python train.py --num_hidden_layers=11 --hidden_size=320 --n_experts=256 --experts_per_token=8 --d_expert=48 --d_shared_expert=128 --hidden_act="swiglu" --moe_layers=[0, 2, 4, 6, 8, 10] --router_score="sigmoid" --normalize_top_k=false --routed_scale=0.25 --balance_loss=0.00949 --balance_bias=false --shared_expert_gate=true --init_std_router=0.00655 --lr_router=0.00117 --vocab_size=8192 --norm="rmsnorm" --norm_eps=1e-06 --tie_word_embeddings=false --optimizer="soap_variant" --learning_rate=0.00558 --beta1=0.95 --beta2=0.95 --max_grad_norm=1.0 --batch_tokens=131072 --max_seq_len=1024 --train_tokens=542000000 --max_steps=4136 --dataset="wikipedia_en"
Below are experts of layer 4 (counted from 0) of a mixture-of-experts language model. Rows are named router (the router's row for the expert), gate (a neuron's input weights, with its number), up (a neuron's input weights, with its number), down (a neuron's output weights, with its number) and show model dimensions 0-63. Each number is 128 + 24 x the weight over its row's rms, rounded and kept within 0 to 255. Numbers have three digits each.
Before each expert's rows: "mostly gets" lists some tokens that are sent to it at least half of the time; "comes before" lists some tokens at least twice as common just after its tokens as in all text. This comes from a sample of Wikipedia text that the model never trained on. Tokens count by the router's weight.

# expert 247
mostly gets: " pay", " Jr", " Clo", " pro", " Av", " Mag"
comes before: " |", "0", ".", ";", "–", "″"
router:117121108081141128131140090156168084166150140117145139122149146113087082097110118108125113121035149175137085124114182080083080133102143113069132136145148151139120106078089135122124136121156110
gate0:114132137137117128109099118133098089144147125119128147107147072132137104127155074095107122168141182124108174086103132114120124073138140148122141113133128148115132147099118125106168153146169128
up0:117150109148102095107141099166144101113154125094102143109162139173125121132098149112100124112103098132108133121119156143130110107185114099139146137092108161138098118109084145147145129105138121
down0:157144154152138174100146133132130095110118094085159108143142151096119064105102142153137116153136098137115122101115098087145148136113152131174093111113161138141125152101102102092209136124093120
gate1:149129154134121121130150127125130120131140157145105132142147133096144093092114134095141144145114126135096120145116129141129121090130128106154124139141149123120119113086157135110119151121106113
up1:153123123184141147135103160126192136100142108144109085143109115111098124146163114129118124128140124139159166132139121117147113122145127105100165115132116141109135194193124069111140150097151130
down1:145172115126170143095182118117145132149164154126097089103151079138110101139119154113146143147142142128119106127093161119122097130117160155119172179137109127110125135130133076139170102119158100
gate2:146114104126176113136153113156183091144111164099104151084136105125119130093128102058123105118111157097174115094089171105131104135136099147112120129136095149110118142104124181128122102127154122
up2:148113145138150115101101133122116143123133125122159138127111098143104097076120152132080084147138126129132160104116072131113094111135072127135153152143126157126121110172117069107110139143084114
down2:130136156135091149139152166174102142121081144101129142155117135139155163164128143149166140121117095152139103113168145166119146137098114133102127123115174139133126062127126131123119201121125143
gate3:139122152161116098109097093128157121146129099120103137128148127102149115130114157086129121063123091149205121123125135102184091136138120127111144150108138141155145090160123106129076159142121150
up3:132130146087135131152140166132135143111130139099104094126129130119112148172138135140171121132158128180160149165141125143081205168144093111137156138130167104159114123139127151129149123146100130
down3:099103133120124109156119139069113142109115109153086111132119161123132149142140141121099127128159161087143121127111133106125170119105121159114151155128159104126130115154099134142131133107121100
gate4:141138092130159126140145105147141103122138108096106126131123100090113105097128131113118103111120156114145120140090084103113132127157137093111125124128146173121107142097111134060073126170128130
up4:139140147125117129123125097107148139122123145151140110151139132119154103125136124138131115124152185137133094167159165110134184100136139120145108142134154150113156116178144125120101104083166110
down4:118106136121130114159127162147140139095127142128129089150104129112082127143122134123104109148061143150162126124126121113143156169127135120133158125123168140143176138112150138132099127141114149
gate5:153116159088113140092099157112158144145146181146166122126144087096151131113117166117191141091139096186113107127113157145106150143103122098127113134144128164118137119135111133162150154135132094
up5:123101133152099120125084175136105124114104123171131162120149093157104152143115152102169159107150136112118119157143132119150147129122136140144139125117113124132092107154107132157129121126131117
down5:163126109177148135133139158151161146138154118136145125121132084130155092132124152101125124108188105100081163116138108120115119112148108101138114128095097067114147126101110085157155157137135118
gate6:088114125179087139074139119141091099107106161100157112110132116100111084130099098091111103128096108130107131118114149139136139114096121107079087136112131079158136138077143144162120102116139154
up6:130141119123153133147089163097155118119125107133100143130126136128130158098145153159116152171151142135168157111178126127145178126117136115192127104114148156109142117161130146147146127108116115
down6:136132130124093105140108131093107141128146119126140140114149144100132143135119168115116099128116154144163089136135088154109129157155124086120145100162123139106105149125166112125156121149096127
gate7:138140107149090156123110167130088114105104139159137094135182137138063138152110124139116124130128132131134153159137081119135140130110086163154125131082153136138120107146136165092097133153111110
up7:093153119159145105113155119081083125146115166078103125110100137114144129125149142117133155154123109072192089203129139097119140119162149116144111124148145150199139139128111152134115127140127124
down7:122124117111121091146156128125123117160150137089106127120127114138155110176073141118103141118127104176178141125137120095146112158176124143126118112161142146140138121123062145150173164120138110
gate8:096121075104110145117126113103068153117154113135093102139126138138111144168133182125119109125140134134152146131171148110092127135118137118104098129091147135138149124112091121130130162092160141
up8:095105095104137113127080128131156149152160129150147116131168097129139078095094179132072072096107157139116099120109118133120140178133123134101122154133114111120104136072089095104128107139147133
down8:123132107130125114135136169133137109143180122205160121175136137157102134093141152176127122112137136145084106127075131140177159146084142121090116151141105151111088150115131107142179145163138068
gate9:144131131203135113179084130110121116159067129128140119144110101115161074098117123118131103149167141120123133122140097123092090077130110106188119140135129139138132124085161140145153174121153097
up9:121104118098119145126134146090155090120100170115144127139091199147080130135124156104188096151114090152126146157144182140130114136110122142100116148163096101116167094118107111117148125126106110
down9:160176125133151140128163100109131142139078082120110115097128170112066106100129147110143112162086099123115128096118151095136154127097136106164128121142126145128137062142125174189123126114106090
gate10:116134115120164147116108133119153097133125114135089124147130144113145143128117142134134083154170138138148111121146145106164151120145163136107138121112111127069113160102136096128143129145139072
up10:102147141148112161123118140118137156124137131135126087138083147152131152124137129130162145133151080163125147134132113140165115162140090101139115120130134126135145108131124131098093164137112110
down10:153126156112126139122165125108167114106111121162159105123143131155128176136135113151112091145150116106142126100074115119167107099147104108160116129156134106106080126155152148123165154134110107
gate11:155149165081129101148104167135175112156131117115098127135107110170144149133128163065136102153109074115161155107101098098159128105142121096128147144162167166160109132130125122125116141113131125
up11:098134155123124131112149127121179123133162097086134124130114135144159112113133121114107108135081115117150096125068148128120137104141137126074148142175119137165130131096148116163135107151126133
down11:147140105173111113109141093165141143167152116118161150157120104159150112133128129141131078139081129146152147083105140141117098117116141142118136146135112118184148111113150158136140143133131120
gate12:105118091133153155150088126135155093191161151124134121142103135128094116114125096105107096091110142133168144083109066109130157097106118116146137116130124108095121135133088138086116176134122136
up12:108123132139158078113115117131126139134142088130152132131099106146138108111100191112125097141131136149110143136114111136122119133163155157085078137117120136162130122090100081154095112132096146
down12:154168149115149142120125147133108105161108117172186114136103170129148107130138169107129169148122134142115153133113135166142141103120114131109171108157147140138107145121130123125166149174122121
gate13:141127084077121115144139129173115139112182108148125132113088084172104159101137137096141124124133148156140121124076125107157112117104128104141142160156124145127097064139113132113097105146154135
up13:131110143105116164086123126144154146120165078135122122123158115126126130085137108106105127102167116149098142145149149112152109158137132122127153128102111161117130116137088101128141122136168144
down13:092110087099152157137123149124133146124112101150118147149119108084154171131149147137147152168157160094109108092119166150104130161094167102115131138137116103093137140145161115078142148153198138
gate14:135123126128134172115119139135161139124089138136125124150146164105128111116141148137131120144130152178156112165143124115109135093141084125101110113181094141089130093100150115140142147128107143
up14:110159080139165138132106119113143155100102131093111126146156141085093133133151127089123118086160116125140127100163157127149111120135109142108170082160132115085156110112128143112098143121084149
down14:134131172171130129104126109151115165136114149140119111146140134143130123143116079144110100145103159152129126140105157126078118128158151086157113101147115137143123089156135123127143163121144147
gate15:152157098162074132125142087137137167143114137157119096130087137098065109187166182087157124090115174156074118134106113115077129139145125128153109142131135138115130143151123093113132126122118123
up15:132156124137109108109108087086132132102150124138112117167138150085133092163177148160121111125113141136133092175102167101085155140076152112162104114139144125117161117145124156149113144199133115
down15:131126141154116129139143132102118063135090119152089141123105134143114144119102120087117100098102131118085133105131149143149099121134164130160175127133103104150134114130095141133142087103112139
gate16:138155111155129084113161109152103116165155116114099132119193135124169100099112102101134111118103161135112086149130129095127147154079155107129169090132138146140130102101122159163100114132177112
up16:131157091149123066141142123149130129141173151078075147109163148145156126092133122124138121117127147126145111137121162116132094132088142115128149100109155143139138099091110180158071122175151133
down16:146095090082166116163140100148119115126097140149149151131113120118092118145154131129139135110125174147088159105094107095116126122155072159137112180144114131146155128148155122098116146100136119
gate17:085169083140125142115112112143140091150115188124113131111096154068097101142117099102128142120120122119109147109107175113155142143096157127103085142120152158118149126126129155083166141098101101
up17:103161130138167194141105128133162145122111100172109106138155093151120136133133124115134118146164100142118168128168104109149141130064138077143101142160097149076147138160105139137156138143120113
down17:095093178141116112111137111101140137130113141114139144098158148154126085119133156085107106117109103132142141093089155159112127109164139140124121141157149109137070171160088102140116119131128137
gate18:156152141126100076112134066125174144139141134156200176117184121107162069147122139172103115143101125132139174114109147073159169130127151102134125125109142106130126099115116119162161134099155125
up18:162122131120134056118143096115172148143129115123178171114133154131123141135121122146126145159072135097102132137125150106135133140158128098153136122113132094157111115101140114161140116139142109
down18:111122123139121136127096138147150169115064111125136107101127125131166133094171153139138143138140115131117111094156111101141109100166131115152090117173201065138112114130101148107107138124135148
gate19:089128138085131173171118128147130122127152107124102131096110109102127105134108115107115126114120141138157119111089146109130095151124126123124106138131069142097099138167095131152112110112116148
up19:137118117094140130083087108163134112127143159110138125148145137120154088140142145143094135107139095144083130136119129123131155160109147172100161121111143115159150164122117114114106134133164130
down19:129123109116150124120130142185116145104174144118156126133115093135095163131106112132131165087114110098116179153107096166125183181115173146156128119141145105114112169138123105138140076124131131
gate20:121108108144064151129126116119109089115201104106139122104140104113151104093113108122104103144094167140152113135123125139134133123105152081132107123146109118131128104075106095170173136094123104
up20:118158166158184153158115143125155157125035122164112101182156141122161129179169128120154139141132095109138150153127121102148136132145117118156130133110106148087159136150143118109081137138156123
down20:135178103111147116153170147147106155140079097143143139146149134118101110108172115115186102167123157122100137117099113123155123105123142142120140100132104089111067143162120124109163149101130115
gate21:153150141137168105104111104141110121127145167116086128102093143132118098152136128127117123148135133166179108150096116185125104120136140126110113141108131110092122103071140118129144154129085089
up21:089130176114111106160161111123123146125113136150101138135122101124158162154134141152117157109174139102182140111128097117163122098075142128131125142133072150129109140128099095141106121122117144
down21:144112143086129117136153163145134154158068154099112103118144105130130126118093114125108134123177121121149131081102140102158129109136108145113116161107124144127088165137106101116144148071189150
gate22:134110103091159100153125104154141117144133106120128133119126125140110145118118142090109127100075132131121066109108167127144094138153140112121160122135122154135098136115064120110115113137123130
up22:081154141174099157089122138098107153110107162133112113122143112095168086096139125146135082150202128125134181133151084100120192124091115158150121157092130104114174156120177143165120146112140115
down22:078131175165086105142125150109140106073099169062146154120135129162112112112148101153079192136137121167085209151120125127114093113130148097088132151124146134134138103120102132081139144109127106
gate23:128150110104130160089121063137171109154115147128114141139083103125116149128093142073119150152138132127129160121143118111122170109104171168158122087133138134173111157129104125144158131130154110
up23:126121117116153199133173101128148099133137142110094123109088108153092144157105105083142146176109149130107131112154141084075121138124120136100130118150132134120106135125140154133113144146138156
down23:144101111113132130115125090167129117074125187154150149110097156103105119173112122139138147140129108129159087168125126093123138114136127124153085118106115140138136124149123125137123124107161134
gate24:152136114153143123145096137140173122147127129163114117145166154117123095132165148096108087118141139144117117084130134073113120076135146138097160071138135125159112125160121098077151171170142174
up24:126137133126144145115158118148118133114113129106150122137115146129152150147090144166141187133132133085139154168140122147155105155140098119170140174107100135094148138119151130203100126110135093
down24:095114136127147122088140086132125129175097118113130135101133130137124135125116137118113168110094142115152145111126139182143149115149127132112113128118098095110092096141163157115116059162137141
gate25:148146100152109092124086120144153124078140146128095093133144128128102121113128106062136099135132109102121125142103118134081097125105134128196168152128125120090119146119098154097107139165141104
up25:113123166144114111157148134183095143171166118171173124125162138140155138130113161153132127123088103115136088140092116166101080084094079139127146127124068118163142135152159111153126141110118123
down25:130107136112119091128127127108101134118131122110127110131094101129123122130140140160162124123134140132133149117125081154094095159085143131133109132124146098115114127110104147135116101141127116
gate26:146145077122176144101142104109106129104122188072094131123130123125103152129147151094131128122142129166116122126089134140103098122100119105129145158118161101137133140164137130147144130115133105
up26:117100108149116175087112133153146115115129135136130134091171153105064118110123097104095138163115123166126160085093137129147153126156146121102072138109091104135105096155149158105146115150157164
down26:127128132145090103136132075130112133122112131108117132106131105136108163119156133123142146111120143100134075102080125130094124123131116107134163119161142130123126100113139131115099121143128093
gate27:110165142145138150111141127120117151160166137145102109118125076119139120144112142115116105131128095134097121161139098156091121127121089104056139144118142113114126120090156083132107140129144112
up27:115139093139098141119101141135166081132104093151155127140104111127110078088130123095122122105166100108130124119150124126194081150135148112127106143121095149149106154133099112152090134140097121
down27:144146161114141097135143146158160125101105111149130144133082127127153098190130128075127118183115123095114158119098130123142157083087095149095125133085128105109106121136144115122108128123161123
gate28:116136136140151121117111113100138093153125125120147115147136120076140122137148112134180148103130113103138136177122155096118154086126155147141163110147114147127161149128095110091122144168068119
up28:144122112146130117167110139133119126145138121118107157125136142181127120139143127117149145135127150152159127115118153153124158128145142099134109081135142131120115111158145089106150139158149137
down28:128113115129165119177154099117103109076115128126127118167129098134093155158178081140123158114088170089092143088139137136139119157161096138132126170079103099129091153138117129135148139136088131
gate29:123140123116136140090137143151124104137126136139123120112120133125109153131116103175105141143147113118153098109098112144127104105129122112134176099138102148093118090132164097113113148082147146
up29:131136114135139127139140120115118153137118122145129129121108106092156091083158129096165119127136129095095177102124145097116136169103169154133090155137147128148148173147125176121106106162152103
down29:135106134113171118134132121142134180150139127132121138122142131136111113083121092141131121121124084123110169119079133122114134121139133157127142113156116099145095132125103150134080104101171136
gate30:084163125118165111165118111096133106104143122126102181169122141161154132136098121135114120199103150117091146170120125103164140169131150120152123096162114114136134141136124103113118092148112105
up30:129127115170129107125152095148079126114155110166106125156123124167127098138125163087136133121137143095101163133116096112121132152112092127131135117150136131124124151149159125111105114147111159
down30:131138115159118092166131151127143136133108128131098147184097151136135126193116107116103170135148125105117133119114103107151124136176101148127128134128115086165145086124142175124151116111109124